config.toml
n_experts = 16
experts_per_token = 1
d_expert = 256
normalize_top_k = false
routed_scale = 1.0
balance_bias = false
router_z_loss = 0.001
norm = "layernorm"
lr = 0.0109
batch_tokens = 131072
steps = 5547
dataset = "wikipedia_en"
Below are experts of layer 2 (counted from 0) of a mixture-of-experts language model. Rows are named router (the router's row for the expert), gate (a neuron's input weights, with its number), up (a neuron's input weights, with its number) and show model dimensions 0-159. Each number is 500 + 25 x the weight over its row's rms, rounded and kept within 0 to 999. Numbers have three digits each.
Before each expert's rows: "gets" lists some tokens that make up at least twice as much of what it gets as of all text; "comes after" lists some tokens at least twice as common just before its tokens as in all text. This comes from a sample of Wikipedia text that the model never trained on. Tokens count by the router's weight.

# expert 11
gets: "-", " (", "ng", "{", "b", "g"
comes after: "-", "\n", "|", "^", "_", "}"
router:538498509480474521496484486519530511497495492478489489468494477548501489554480515487456503479527502502477542520514516523510499516539485565539493493499538525503487490514486494509516508509497464487484508498534498503508481488530484450520487475499486504500475474468533510490503506484478519468467503493539483488489569474520464575497516508560459518493493483430476479486500514482505484494500518475486519491464574489500501498474506542457457501501496535453539482487502531492444503499509484
gate4:530511502487495499485506532484563513507478511518459547498493489515530540507495491516474534507466525460502520447534449499484500505533494502525522549535483481538536547487499527496471477456500511474452484573481484475479514475539479445475514488495517477527455506474534482507481529502469472528456520481499500502505503507520549518479523488490486477512491484517488490525512510516479478511483489534491512522493512463511486483489498519469520479521496514504474485485452540518473494549489446
up4:488480480512533525524471525506484479474506501529513516481496511500486462508506498477505485506508502527499507442504497532511483488516479539484503516508491503557507567466451454529457486463505543470509467520454481477521553554513497467468488526479483473515455512502574483506518528479461518517495503512537492496481496498505495522516466503476474484531552516530498520484501514490531497482487488476428471511497529492555501515502514552522502497492506478500502469461501490469517502532498515
gate5:514493525543541482522469469487505494461533513525534471525496496492508507535481475506511477517528527478493551520493470521491511471533482465537499544492520509528531483466514491479499497516516498469543538489469517505507475438535505484514497504527517503486532471501469498481478537499474550453464490455484533543518490483482516484514488488509509521499500476519492479473544509522517472472504559487521516533451496488441532558480495488509510495468492470457495464474511496477489480532508473
up5:537530506514498496503483457527474500520532487540500481507463504504492474516493533514503476502503511483488497493537521524495496504538472470535534542507525527531522481487521482480473496550492480490492540497459495525496475476551497464529502506513522510532490535508458479522510466443515559450468502508511489561488534500499497512489488460520522486514482488547503476471500492483522468470439543475512509487445484496483497550492504493485498456489472470482525449515498483501474519535530494
gate6:492554449525548462494471541543544497477480475500507507514513527492531505531462475497484480515510507476492480473484480479494490512531477523513517488527495496521441546463492485513506503515501455474485547523450525488512514533519519478474473478521483481533497507507516487522547534535477514502514549466475481505527488474491519526520507491496491500534506437493467503480493544530513480533482466545514470530505458499482493453511479520486514509503531549497498518496521484493475512452492469
up6:527493512494473489520522484510468482503490513476500498488513515541455524496479518503495493497518506519485525535506524481478510508467493497508492514478520454420528473499449533508499501498492538485553503514552514534454515467461455519526507546487509508455496493480486518457484497405516491472532490503505528514490520528479490511496476528498501503470497509490534469533498513498511484500494530469502539494486572501523503483509498462502479470488446463504515487498478536527530505525549490
gate7:500475507490476556470500493532485477471515511455474505507474473476549469523486483464481533501500505558512515503494482456489498530393496556473482537511503499483476498544473514503539518504447491538483502504516475498505534487503499494500520499511470516477483528468498467517545492502508524507535449518492456481508530489531507499476495494499529463487494477483535489509499509516492544510488488500521518566515490542495498510522488489478501478485530469547516469481493512483544484488502486
up7:505544542504450533508499513495527470475495523481483529532484483511458501526501478455496521499502459528515507515496451515451502480416521524506504524514498509497440499500494562507509496549520494477480497479523492507515493498481512496480512506524517518468513487471491521545492482533483461537496517513456465456495515500515517546474524459469516497556498478514495502471495474498481540510454511493484514499518517507535550481450514520488462460473517507492503508484501521526527491535497475
gate8:460516444495507535458468510485527555465487505551519480458517507517472540522508514516483494458505516508475494527477484538527494541487459520513543442509469524489506517449497486502480503470538474491508467504500506531502516544499485468455527501453500457524501493504478498513512511505494479518480497556507502458463522525509524492491481510456516494481528523521495502524497483570516541494522483520496452490493490533477522535520490529447499507475504522519493503469493521471501486477502489
up8:469514486526487492530524525501539458516512515500500463539512484470546492499490484456569514484486462483522510529457510453490503509507517504515482520531472533521510537502478488480480505501435527476533489543469511518521483520486543492565512550506527481498485527507506489482511556473499558517521505477503503514497480500486465494505467471482480498491509494555480465506503502442478508473532525470522494528479470512480504475509438475501480486492513499482514499540514493515474473466515505
gate9:488476561486498481464441527473495494501452500473465458475471474524501496497517516482503505441499471483506518513465489484453500522482486517535489518547542467502531553514483529465515487533514521509540496477483498504488466489519510488488493534488544515544482484505528493508480497477562505506468508487514496529528531531485509507497464472536497489498531473499483512477537468518429500547476539482477550492502514498512495516532489499516517530500487470494496529511505486462499471505465531
up9:520531484487521533506503510520497510532531525500515547479502490465500495518494505513433527556533491450568508511550481499491472503500496518493523437509506531491499440454496523506454506456493504492479475489473517513550490553445505475515479494523516523488543492527503510496513512490456469499537450493530480488496492483471499519460537518506483497502496505506491476516453495475542478463517500504445456530495496496516535536515505494489491515487507501494490471498522514498502519509481464
gate10:537497490488516524442543517495494477508457437493501493475527525503498506587512514496487509504540507520483519495560472534507492521467559531508491477536512515511505482499510540484504487474481528483476474471498481501477475463465462503527526500479522502503514535506499467541501528543495462544497472508450495490501540489501499497490488530486507501513500481499519481509515493511556466537455516462508489474527476494457506504502515458505478514455500513502476509459508545488468496508508529
up10:475504527497507528509514503486487491500497515469471512488494497533516466485512475509565510530484479493496533501498500470518461496490501520496477470479465507496502526502546496561479480479521510491520498534463482519515514491531481483509535496457516495467512503506501509492491530481560518530498529477480512521498425468506558467522464481504550530459460522571474553485482479480463458536497548493504459470477486497458516475517502473484496500471475484538517492522521503502490495524480500
gate11:509500490477483447451530512493514481504500494457463518442538485522522506516470537475497482528500524493537513496465527492485535498538466494479465507508473469536476467494541520545491490528529492487470452513510504496523520508494520467536479514506500507539475512515519533520535495471540467501476505495520522535484518499489515499537487462508557501491529480515516489554481503499497525522511479488465516528471466467458448461486515502520440542524488525507515477505487497511457517532504506
up11:475485533475493484481497523524475556510495537547458515477526489503468464496503488503505498493503487517533506493521503500461534529508489415517476555498474468504494464517498494482526482555539499495544522511489489496486527481546504505481511530482519513466504467476525472483478459499509514472479557514497557510541480471514568485532464488514488487519481498515505493487518450506526459490485536501487516499476503523530491476495456482511469523557505470528483513504490483496497528499501506
gate12:488518498481495509513484495471504537527464465494468538517462521485506482448529521507489508494498488455537525493498493497454545500491427506513509492510460464498489433433458511519484507525515501516512496503476494527490531527522533494516496504543522475518441458504512496490500535529531511512532501504511461487492486527469521505549511541489480487512525498505487490509526531473506520489445517461503497470495495521488525514503478527532486499468493508541498509470517494508538512462538436
up12:511469488463454521529510483538544520536532482485490523480509525501516429528505507475518509522503504482480480481512515469497485476521494526544541505521477496500460493508515479558486508523547464522469481489474486478502530501463483500533513482517518472512517513486489484475547534498519475502533499454429529457508489523501474492529505493477549477515514514505516497517464502505500525550492483516553508472475488475508510491506491515457524463543463488497465551490481484462509477508483518
gate13:505499487488552553466482532452493469518459523478498455497541470503511509491492498494514475505499522540528522497472500487502497495469512508533553522540492549526496482476523463482525484494441474478467502481504537458479535468511485536461488522514519496477536530492488514513540549518498491494514496519512497506518514472457555488507515532477468523473511485483483507457498531507468457521494507513538479482444478541466498509529514526505509493491525488497474498512518452465511496516468523
up13:492505523487491477529506494515487540510535463511529540523503490544512502515524494537475496507507469483505511512513519530493516504562506504489510483489493462466496514524469527459456485521532498488522542518468466557515455512521484471550473492499491484484465481498492485497413500489502551501462520499494509473486484528503479476493491537478501509516505485511473480507496451516507556447494531491509506512485510487485462493490495457508530538500509554506482472450504490516473466545537480
gate14:509499494529481522478458468504515509499517474519526465492497576440502502534485532493533449515508496501458522462521453530552458541477481529496513513489496544522478520488497448504467499474513468491524490513508507511461537520491476519472490524497505490502502536484482482467534483483510500450477514476443516493511497462540500505531499542511488522481472470497512498483516484505556495527477490537495464502528497509489464521469487518491525530517543476494526485533525498503529460523489506
up14:547513528524505508529514509475506496500500528500504522485482511473513474523470539475513487514504495500532533512559429504514546537543521501489504503483487509511493475431501487493490551512487461508484542493491529510516505462521514489483487534505466480535534487507518491515479513481544505493490467486458492480452493486531470500487526505494523560512486470514504478483485518464506458536461519511468475488482468510496532480480470484484509481528541431470494472493536465517509541488468497
gate15:519499466531518523464453498482493467475505539547532499472491491486504507482497534538473471525505508476532487481508498477519510487475513519464527513530488520483535488453495533463523515498499482471502495518457523547465512506493495517487469510491557527483481489481532555455443526494472508477532524426483503506493506539507536433486555496495512492486506502520473488465489511492472490500466458513535511497478502490510471514541498496499529512499516507501504534470555512489489490468478481
up15:514493513466477497479515493487516544537505526465479507496484516537498444522496501473507489506526505560506475465491482504472476506528496503503477471503499481533448477518498465544548481533507505521521501492532484478530509472465472487473492425489517494489521493551454459516525483486533459505480510518491523480490513462468498553521476503509468501502537488495534509496534485517544485485471553531466496467506505522503506495455477536480466470507489501463500487498458488518552480516498504
gate16:517483531504451518507538520467474512499522476522516551492490483545524439500538474497543483546498484494498543485499519503488465518516502520504536484516487523521495463501550474539515516524536479494475512505467484465479487483519495498502510487463459463511466519457497495484498510498495537481489517483516531495505540511452486485464531505502454520492502464523474519490518464517558504499485531522487485535518525510506507502454536479454509539442478505510530471520491527516490481512445492
up16:487508494505465515513518528503487536502555532514462510525519478493471467469528532521514529504523518509473514497536476516539513495477493523501515513564471494483447453496468485549466558537516524503468499450497475477464496509502496547500500520472496497511444507514503469442504494505497474478482507523484505479484491499468467521504509480487516563519497499505502523501488476518475525494493519502515519521466550473522482491491548474480569500461462500470523469480520515476504495498519515

# expert 13
gets: "0", "1", "2", "3", "5", "6"
comes after: "–", " |", ".", " (", ":", "19"
router:509514514472489522483517481506517488505495479505492478492513521521507500543493486506511501487476519510462484498485503492478444470499509520521455504459506500492498473525502509533503551453488500518460520525544534436497539497489500471509522538504512513558487499491510519480471525514492536430461524459543474495501506524539560514484508486570476502513505483484464488473528502494487489507499499500505516449493557506491506510520512552445493506475517540447543489489509467499497500524507488
gate0:452493508502506497510490495462480511539477508481505492528534520541519484487530495521476503545541539480484495522516491482464523477486485487528543506479503483497465517494490500495487484503519505474485505475518472512519473515518552517509524506509511539477460491520521551497477453490476519494469525516521536502515442463516499494544438484497502512493467515492501503507477472574498493451527501548529484556488471482533517437487538505545472492479526484484478506514500538481483498529462503
up0:542494519516502475467524513493515505497538509490533502516443494483497537537526520459538490430481522498506520489476513562487469513501547472488479494483479494481526510522460507480513476448508464525481537534504514486492499507482457484516513484492516480549501498493486471504519503499488488547488488527482495502467533555473494510502510544471512501514482470483469496500485506438508535507533466487460517495484553528526494547493460500519493487486484469505546467490530459499483539485521505
gate1:470494519477530490474481504481529503483492553540554467510506481460535497524509499523483522523474516516524495503503469506534477523497456560474463452458482523493506547469520496497483520464471511498530500514515494502498518502513486520460479487537524434525524479525515509551501494475449512525501490524532522487522507491490527543520481483489474445529464474516474460505503501467478481469497489479501500504489477492481493524512494528473508546486521505498506505516505516560490479471450452
up1:486490516525488515497511540550460487506505462531483499519481472490514528474465490490482484499478493461503506509507546460456468486490517488506467468554502451504521521497469493519520530519490482494438467527485508498470454504515493489515529495523562510491505544494463490429479507485538528491507503485524461492496484465497471450487479497545493549526529512535530515489433512528506524529492462512513527499524511523501518521497501495500537479510487536471495476505506525504496497524534532
gate2:498489510518473516530515486519487454452470498477462515540467496542476488496480487494516495482465521504495494513501505507524506468481525539541499510462505526522552481493454492540458482531528500492500460496505513542465510462545489515487489512521513470488489473496506486531455492497501492510528496519521509490545577552519483544484458522503494476535445516489457508511495478483482475475493528485517569512534485505489526476509458463531489499492498480496501507488530540508501539499498470
up2:491523481529511514487482513480510499513471485527518541456541514468538521551511501498460490494534505490527471490498485441486475527505484450507479512544478514458482540510511520498504503470514440537479518499455492498526480502471525496515532538492510509531496505482514468497510503531494474529458504486454495547461478488493476450493535469480546502519521484550517505456506500520545534498486478487489466510491482479489516526487554509510530511508509530500507497517469468455497469540479531
gate3:518537539523499490453501543478481494510493498493487448490453547503540508521470471532498491504481520532543512505499485511517501481513505509477474524476512545455458536508505492489464509485509517486491505504469484530471567512559537525526487528526499477477477488512524466506448483483500494514504469509518474479517459512515498487536491585503486478469491448531492521462506488494496467497500499515509511550510518517496443521481486497452480502502479480521512534513522501481476505474501469
up3:494483472511495539502488472546485551470492491516513527491525465508509495501512526450509496465515460531481484518469531519522495487507497504529524460482550498528487514499469487505508487548477445531467471537531467498534458513474487510511480528498500525484486472511433520467510493473470470491493500458489516512505530466474531515524466500532484477508510476527531478526450507512530493498484473481522488512548474467502528521473531502562514492505498495538494501515483510520491501464511569
gate4:495526515527472531490546503538499526480504545498525481489522460513552454508476482495469478470531485495496517503498499447451476510454534538475508527510498496443529483519507493508548535477482567471483493476485528529494512551518475509515514464493520508497477500479534491485471473527470510493500486505502488457495488526527469499499510515487494452540539498486524511459485500524512515454509495525503481482515524461554493532508496517512525508498495478530500451503487471501539469500482455
up4:498468501499505519482489532493503463486497495481493509465487528501470481472545511510525522514495543536525531482484477539542507492514452506521477448451485482496530535505551489462491494483545460508534502474538493505492485509489493523515492492562500474475535495483469499512547508476488517518487469526510461488509556499460508485471463486514498542479463506530494424523498523511513485493483501504492525528502443500443502523555512486482517502507491535478493502467511526483480515530520514
gate5:522507485506527498521466471520517503546501499529493540500485491520455536538447499513505508494488484516462474508524499490437479431503450501540481519513514517501501475504474525546521494532481486485496518485472504549521479448509505447488528503515487466524533490502480518483492450509548490537454541487491533460500502551490481497524476448532516508527509503492464486495536484461466472494507518482490467489515498527511569495537508509491496481466504509493512511516503491520478508516504516
up5:539497495496526508498469473504481517555509514525480523512506561518483546521455492518549484503471489525455490530467525503494459451453486476499493476502504518542545480511470514536553483524449504485495520476483498505497466465501456460507518499532491450495583502463480482496504469504514461511500518453525528480494470532476496514519483482506506500526479472530490498504533517467494457511484505484511504503527508506497531484514492495484483497498489558533542505494515521511487494489469479
gate6:534497533499488463495521498509505468473511499482466497512488461448506505485514488562466469513493524540519503522482517471520525527538499484442523525471486498463513453523473492477528511475484537494512541542542496521518545500525526476497497484501513501452455503432467458498510486482512501494517487495478454499505506515496503458511559508516514509453539532537527467498520535516481503480504503509511519500503477531516471508466433507476502501516494502516519511485469478511482526496501453
up6:444490535520523502526498560448467483523478481488515506484535505476514537497523492502515467508502528521481498474534486484494540542484484533461473535477479477509487530519509516516508490489501495451492501510503546497492474494533463498535495518548540487508523531524474488508505494518532527498498490464522453510474486513468521534497464542441483502509509462481497510489510483502502520465501500438508480482540505473477518515528441493507557504451483501489508483508522531456487479528527479
gate7:476472542524488510481484510499550491518503512536457518454475506444483518500480496507473482489509520497449510538452508520503490484538509482527469529500497483528443534517537487456484475516472475506484468518502530451475525540452512495516530485530498460468511515480528542503491520512513461509481487478494499464512509530476499494477530471523481528493504495499498554514572509523492502536474461482502547504472502493494512469505514530497449512501473544495502524492530473473468498502485504
up7:520459534491472531469533561504541466509452549507474460485503512465473537496495481500462476500501479494495524558452455522488497491507522506476492552503517488494477497496542517468486491459481476498506506531469523477487529502468521494461495485547494492490498547482477519537514499529506531492462513503504504476493470522466493495552500494511522529452474498505495545485536541510482544508487466492515567490514490514472501490498486532490480468520491512492517507521516504529516481480454519
gate8:486446546505482551508472506508490514530482511481511493493493499479455468530477498485438502493535520528444503521508537478508482499486518542520516458524522526528487465523491481535513521478528513512462489506519489520515469484506454514494473493516495488533539442500515512495486458537520493510477565493504468494458489486528528532496515500512499462486506467499481464442504495546492509503522495507457491462466488496551519509475532517464474476487515486524498488527470556499500508488513524
up8:483488523515522525522518499488522486495541504480535514494501523470495489486500498515488500516484502521528492507516450514549473465501507503501532528471535522498496529525503509470512533574493496470478485516520488497499492462484481507476517452479508484474535482498472470489517493469496478563513465517476563504489480514534497503482526501473486537485510497535505458455521467486520514471512499478479520531433523519473543474495461519518526464516534460496468530486481429460540508523500500
gate9:524525495501505540521516476524532495480504504508540486492508475479501498438505520512495506486498521523537481496447502500497513498503481537500479468534510553475458467534494489502503467463498504529474504516494500485485513445484484474516502448517454524497545480477506489547478500510471562529482465502508482514525532492483472516518516467466493494518560478508518509462488519486529473524493519498519470523540457503551511488491514510461559503484449529492522455471493497519534478503488538
up9:526499497519510528490514505555557529479536484486566509533532523504488518460535503466511487526489501522489493476457527492456515478502461511489501485547517525503492489523499457467509460457486468543487464521476513525506505465466497488517487494511456489540537481492512508519512477487492527500491456477486481502509504509472464475518545496468525525554550490487496513498464523486485488480511521497545511506490477513524511479501559487482571506491456529511499474508480480476493483488469502
gate10:522519561490504479530559479471500510447477471529480507478539495535546519506470506463530489473508500486527502498500505471466502508542459491499452518525486486481524455506467497498502488478529489470506532514501550508482497504506469437523488484507545524517551493546506495486494468464495482509494520536455514509487531504519516488500522474531463478486486493522469453519526487518493495535522506485514502462501539486472471479471499484472524502521530530473537527462521484490503539468514525
up10:501461452515489517487464539540495487533527521485518470513462506465441483495523494534458519520479494459496507492512484510510494506492522498485521488489505508516481504522534497485517500510483505548493472497495504502483449485495517571512528502486479485494488523445469515537513537565517547484511485466518484489505468503482487524515476517481542492519495547489524559489479534500506531437497471515506502521523470491475563520523497500514454477465485452521502501527495492486497467511470480
gate11:475492481504478512505450560497512530471517475496498493485457472487513494538513458504452540538487471470502498488517484465477546538504515518524476525504492480558526439511510493524479557490508479489535520511519513509507504501539490516500472493511497515447507545541482509480484490474531488494466524518454523513503476482513524507485497518482493548496507500474498462471484444536518495503529492478453505490499506541492472493495514525497486499506553486510447539513555480481539518493507489
up11:496501519514513483517518440499449506474482521523520516514484502495500493447526532510510510496510500465514476526493527508477503480475514501508526529498530489470517530504505537499523497524500506537493472532479455485508477513472514499494517483522516496505475468427504501501454495518450500495537513484502527453533512560508500530508521469513521470483461436545512518559468524490455531526504478509530492498477486462488541480508522499506529475505467480480518469483487523503499502499418526
gate12:483503540504499520502490499501483482468450528478540507509550488521512485524531495515509505473476479542523487506511535490516526475518510486525491476481475530514449475486530467508510506490501455511490470482529468510465510533529479562515519508513545500518509494498480493512525473513497523466472509483514499482487481448476496530536505513497482508536524469478477515503532493472457488575496499482557479483499467496567490508512481445503501443499489457497516536500484450524538508467488487
up12:516487514459481535460476523499452464539461525503495526582514510512477473524518524511474494494506500517520482492499555539527530482491479476514507427511499523527493489489494455522506506482486472466499488479506503533489534539498518546488497535493542500492519494524452464488503493512506538505452522517498476478487532482466504511523481508514455486529523527510495493512494506482488506516518505506515539489489479499552452483484481491518472497508479439530544533480477499505547458495501508

# expert 7
gets: "=", "\n", "\n\n", " \"", "–", "\n "
comes after: "=", ".", "\n\n", " =", " |", ")"
router:487483504504486517519519474521521514493493491469490489504488487524499539565491490472517508491471551531492469522532502501483500539512491503490507501500503520498513480497495505512496527526488479500486541495570536494476505471463460454476496486509532517542487511479490507502493483493481511486468486441545466518481523494513528602481511486502497527462519527460502503502512448511480473503504540526478488481500543477479465482505481546456500519481526492443520465462496465487481470481506464
gate4:512527491476524468483493487506465510534554458461489514518515462564516534486510470495562500496546507462466488487472510554472518507547504501510510503499507458533504505531483513514523504535538463484496492495432481498516529538538492526517494498527505508514456524494477475509505525488526514501534484478458514501443482515506467495502462489519469518483500490495498505502516488539479472514516499488541512467467516427467488488486508549502483504493506520485496519516480504509505462544468504
up4:513531466550530457517452507482520507509515500497534450503512514521505478508538514529508523515472493495521466510552479510530487510534498484503488513466502506506483525471516481472506527497519518525550477506496504523480499439474464502472432523576491485545513485489498532495478499501508528520509507466536504508481528502525545491520530485512478483526472516453496483518471522480458462499507495501467499492499510438469488513509532520518479503457495488473503487470546495479520477439494514
gate5:467490496494507500524510513517508467475492498438508523472467498485467515512530473511475543520508467501464527479490479529479518501509508499487469507501457511522521508498521502528497446469549500490498479476510517544522486514498549455471517428483518487514514497489476491522551521479542505499516487513515536544529512464493505523495524473518478499546453523458498502461491542519511476452541466496552498514492477544511496499542520528502540478461498485473493511486467496534523528488512520
up5:476504525485498479483476505503515468495493480484516526484501504494519502481521523479480520481503481478494540430462459490486532512517496488481517557520463488528511493512502531491515427498514477505518475474506517545508529495496520493533501460505523476505517518463463450523542545539507478498470509519502524504542502487488494501508480511562494497570487549434494473494472515490498529448484435484528484493518455492508507517530499499484538480508475508487532511495527489498520515524485478
gate6:477495525528491471521471492529516511518510514514524522540485479467497453539529475487528478494492500502548521467450511491523477512467510445499473480517485488491497498457508500495478505527462460501501495499534497460491499517511523526492505500516507508525460494493512476502540486473509590489484498454544512514505552512462482513517501473486503496552460494504485508501524526477485495457489487503555481490473499503484536532531506487495542541526500516500482492520491470466448428520507522
up6:537516451473506488516527472483488491480482479460476521452531492547501515515444527477473536521489531485457502507503469494522484483533535516521482538490517512500509491507523502480518511485551512509482475506484507534508490505493472497509550481500480509481545553497502531512477450536488458472567507514515527471507501497516509470467510505466505506465530473508525511449487480506511493528503478484460539500521531474534493474456506543496470465514478520444474473474506520516536505491513490
gate7:489508539563499475507503503494518502508480486499520475485506471491462459472500518468504510521527535536529497535523522563502476539506475518465493488513513488525467501487434494505536495465528490480545495480484483513501514482545501510497473496498452511492469497500516499535555495491512491517468517542478467490504521472481538502471506464539553481495519535509466495519522489478477513474511519485525502507480465499482508481492481511453522450458541524443481541490523531494499468525538491
up7:532468504468512524488548473497533551491450462468450485502532479474550512471498484535492491481495493485465495495506508462516506495498535503507493505482525536503532541535526487482472539523531500531445469472466507480494511503491517504522526480494527522453525480494524514466492523521521491503506490449516508525496478502518482520480534535482447527505490500503494558490507527485534469520515465494475518483519485527455478450490516491530479522513465481529516477499469472502541529538475521
gate8:505519539539500512516547537493472496498500486473494474490462544506508485487510541502508524553521514520538480517447477498491500499488501518490509478507510468497493518496518496489517491486492543485418505519501501516461521518498481517461499536520513514485477467499524511486490460555570477518466548498498512504482512437497531513532509491485536499529498500505477482528502440521433481517492497468499531473487516512442526508491505490454496533526518475521518490489458509477502503455507510
up8:479493521566494474515512528494469522516507513489485487511472506499529484487501495567520472517538519513521478531497532468521500486507495519473472458498520475474455511497487485495506507525500474542461463431503469482479535487532464492523503494526485516527504517531502491508542520492518517512499487473509477522567513526529534494495472493461517516504461497519512499493496537510472488476466428466510467490465499470488494543466537524506493520544540464494508544495483508492453480517507476
gate9:504509475462490465472529478504553480528530499494473510535515537512516491494481544528503504519479519491525479529475477431515450543517508525449517472513514508506493523536498458472511482471502500541458484466479510505479461488490502495493480488501500497511483490521531478491527537464479525486472506480491529508521500488538511518509527469477515524465494559549506524536449475530506474561522480472516445482505525467492526527529519489496499485494463508471530478500487515480485511534518477
up9:548473498516537485493450483557503461484519546500513518440481499477504503504509529508491488501528453487508506473523477527530510518453487471514521511468534518525505508470481486461478486511476475470508483540515472521527515504498471511496511525490475486449497494476486484486520535480511452494475493491524512483498511514546514471486520515524496511538489521510493448512518538565535459475510521532522557523505475527432500496470490505502488494502518478530493498536481493479512474561484498
gate10:539493499516545446457531491494517503490502544512494466460501476437481522523481488487522492511531506491501500496509477495468466493487519481489469487533504502519485491516481495489499490486481453466504521524488522462474542496507527479522489522486518505529454484540495488459543508487501563490501423494506514538485501511510454525487516502459510521476538506531522506475536492565515472468516502519490480496501526494536490521519494500510521502470506526466512556482487505532543442518494473
up10:444508523480439520509503545504500500523525461526508550528493527522547505443514509474453513455506552503492498497517484469474539494504509491483501503499471498493494492488535483477520464501520478549493498478502474518495503505507481484494477529492491464496520525517494493548471499471492482483494512555486511438569536498503465460519505501471489489492510493458505469520520528479480556494466514495494491521490471492508526491472542526520488463510537513526525525563502506476493510475494524
gate11:552471481495503521506489468467445477572485491467482484493538529525499521506503500502539507488466460493520494480486516492484562504459479480499507515475465529528502507486492506536473462516485537476507519487519523496456596483502478539472480441530529496444521477485483513502455501503505511496512508505488470539512481478467489535490530539533463503525507501499519517496525468484530506502533457526508474466517510521522478518530492487526524476489506475511516474489510500506505501498502486
up11:534518487485515492498473500458519496526478494469492521504473490507502530545484494476503504501447475519526514456514506525475563522472500491471527508484480505540486489509493505508463482488457528522484521531550489471439544486483465488509496471506508498483513529470471499542466462510518520473470510546526485547520505473534535524498500523504456454511496512502545527478509471493496515484504483550490439473516483503483481510519513517478531520527529443538503456474479503524504515496504523
gate12:508476502495466485514475521473457534495544457478531504508508553470464529489512457499509473488530490492547513508525545499531494537476474496534528478506497526496545486465565546527451503496487504516483511560549483504491497472486464492477483521483525498526478509452496506557470466512520506492469533521514490502501493470486516553490509510530515480515516485497466549495511454514483484471498502499466474453499517471491528499471493471500517500471487511521484476514510534497511467506472474
up12:471505478491507551488503506530492506496491525424545477504481489488507506499509541458521481508458498563526501506518552512467513500542481511495489489528471511509496477514460474493481480496518541530489519568495495490509477520512450502484486478488518474539478490491497478497491480515526525512510539519498509473500491546475521502474469561454479462498508494504513502515522500548500515555465491518513480467499566499515513469509493469456496533462532484532472493484465525497489503500505471
gate13:529485508499506537503495514500556477470521491506519503529510503469485539510482465515448509533522518528494474513498490533486552479474496505500477512474542499515546535480483526483500514485508514480526437498536492465478477506507500466521489469466524504540493506498553461526520458492515469503467526518511506467523527490513485463528497488513479444494499531505550493446493531523499503505521487491509501543483458532504523490518527465472470469500454469550490472484486515464473453520493495
up13:518504464461497473487511472482496488529499506540516507512550508500500471521531495505497449482505459465487536499484504468483485542466471472516500473506498471484489488540480500504498489492511505496499498560485498491526538524504532554509483501508473522476518498500435501469509489525505497468539495493515501512488477544462526463501535519472543522491488488505467533495490490476514467514519418535508443477531508493475515523499500498528531521559542464499487511489470522520520545483509547
gate14:538498491482481514449469499503531499485535514479473481508528495523477484546491496468473519514470518493513483472535481510501504539466460511494474512473550488495536512456536492528523504476475482556491476466493534466454481524522457527508507492549513512501460502486546438508507487507519508511476483502512495463488492508518495545470502516508480507543524481513472504524506475504508505510529509500496458541513479559476469498511504491474557509533468537505448503458514508463523520485479523
up14:552477540491520481469505508511456497505500503477485497474512478492510494477501484491484451527496514470468493504525466469489522492494541544482514503502474499502498495519478470487513477493538510531502481515454499539486500472518471488549508558516493512496455460490504574499485585472510486499510502507540501500477477487525468515515531527542497516532487490528481466484515502491488493494534550509485477491511465468457429538490531484533478518465531498479518473523507485522509524518478486
gate15:506509521528513535532508494522518433500489506510555498511534490494509487512525482590507433484554523453495498469469543543465507511495512493513511453523510467505491503512513500525481469482477491476484492517520495477480508493504520469473523497496529512464462448480542488527514486490500505511510496508509533482456521523498505520537470504443527459517521512523493487497510508476497492464454467522517530467483464481515488513487476480496479507446504535497442471514502511495502498502526508
up15:476503482455500464497510516476475536516507471483454513527474496523499518506490540477522566505501493524471501513497431500507464491524481496507514558457513503507498494506463531469506502502528493510468466500466486551489508461489477552496470494478508496529512528489473496471505533517530487493523537509465458510482492468468465465488555523543460508500500475480536507479518490522517489551537520494495469504542513535498502468498496493485474508516509532470561520463499506516528480513474490
gate16:504491514519529470515479540559505508499519489522532489490506464469522480528544499512483495486471516535456463498483507459488493493514454494461501497496494536498487512499516504439490515496535463513461449479536522479522521474523510523540497485489507556511473483490483524485510535510515514486463490504550490492488504507482542477504491481515487465456494525547513478518536490503511485511503524514466532493493480506454535480491447498496434515475522524525493503513510463512483568453493470
up16:485513486496503458517469480489514485539514534520460575513540509530463537499482482526459504503532500479514483498472478539525499539489482526491475486485524485496523470500476482525448531576513514484480539473487501472505529509525531531525482478505509420525530473523478496526501497476462502507490502469469507508484467486555528509480520519495533535494538476504503491533497525492504493494477477478490509499487504525490469507477472489564506509505493458498520513484527474479483512488462461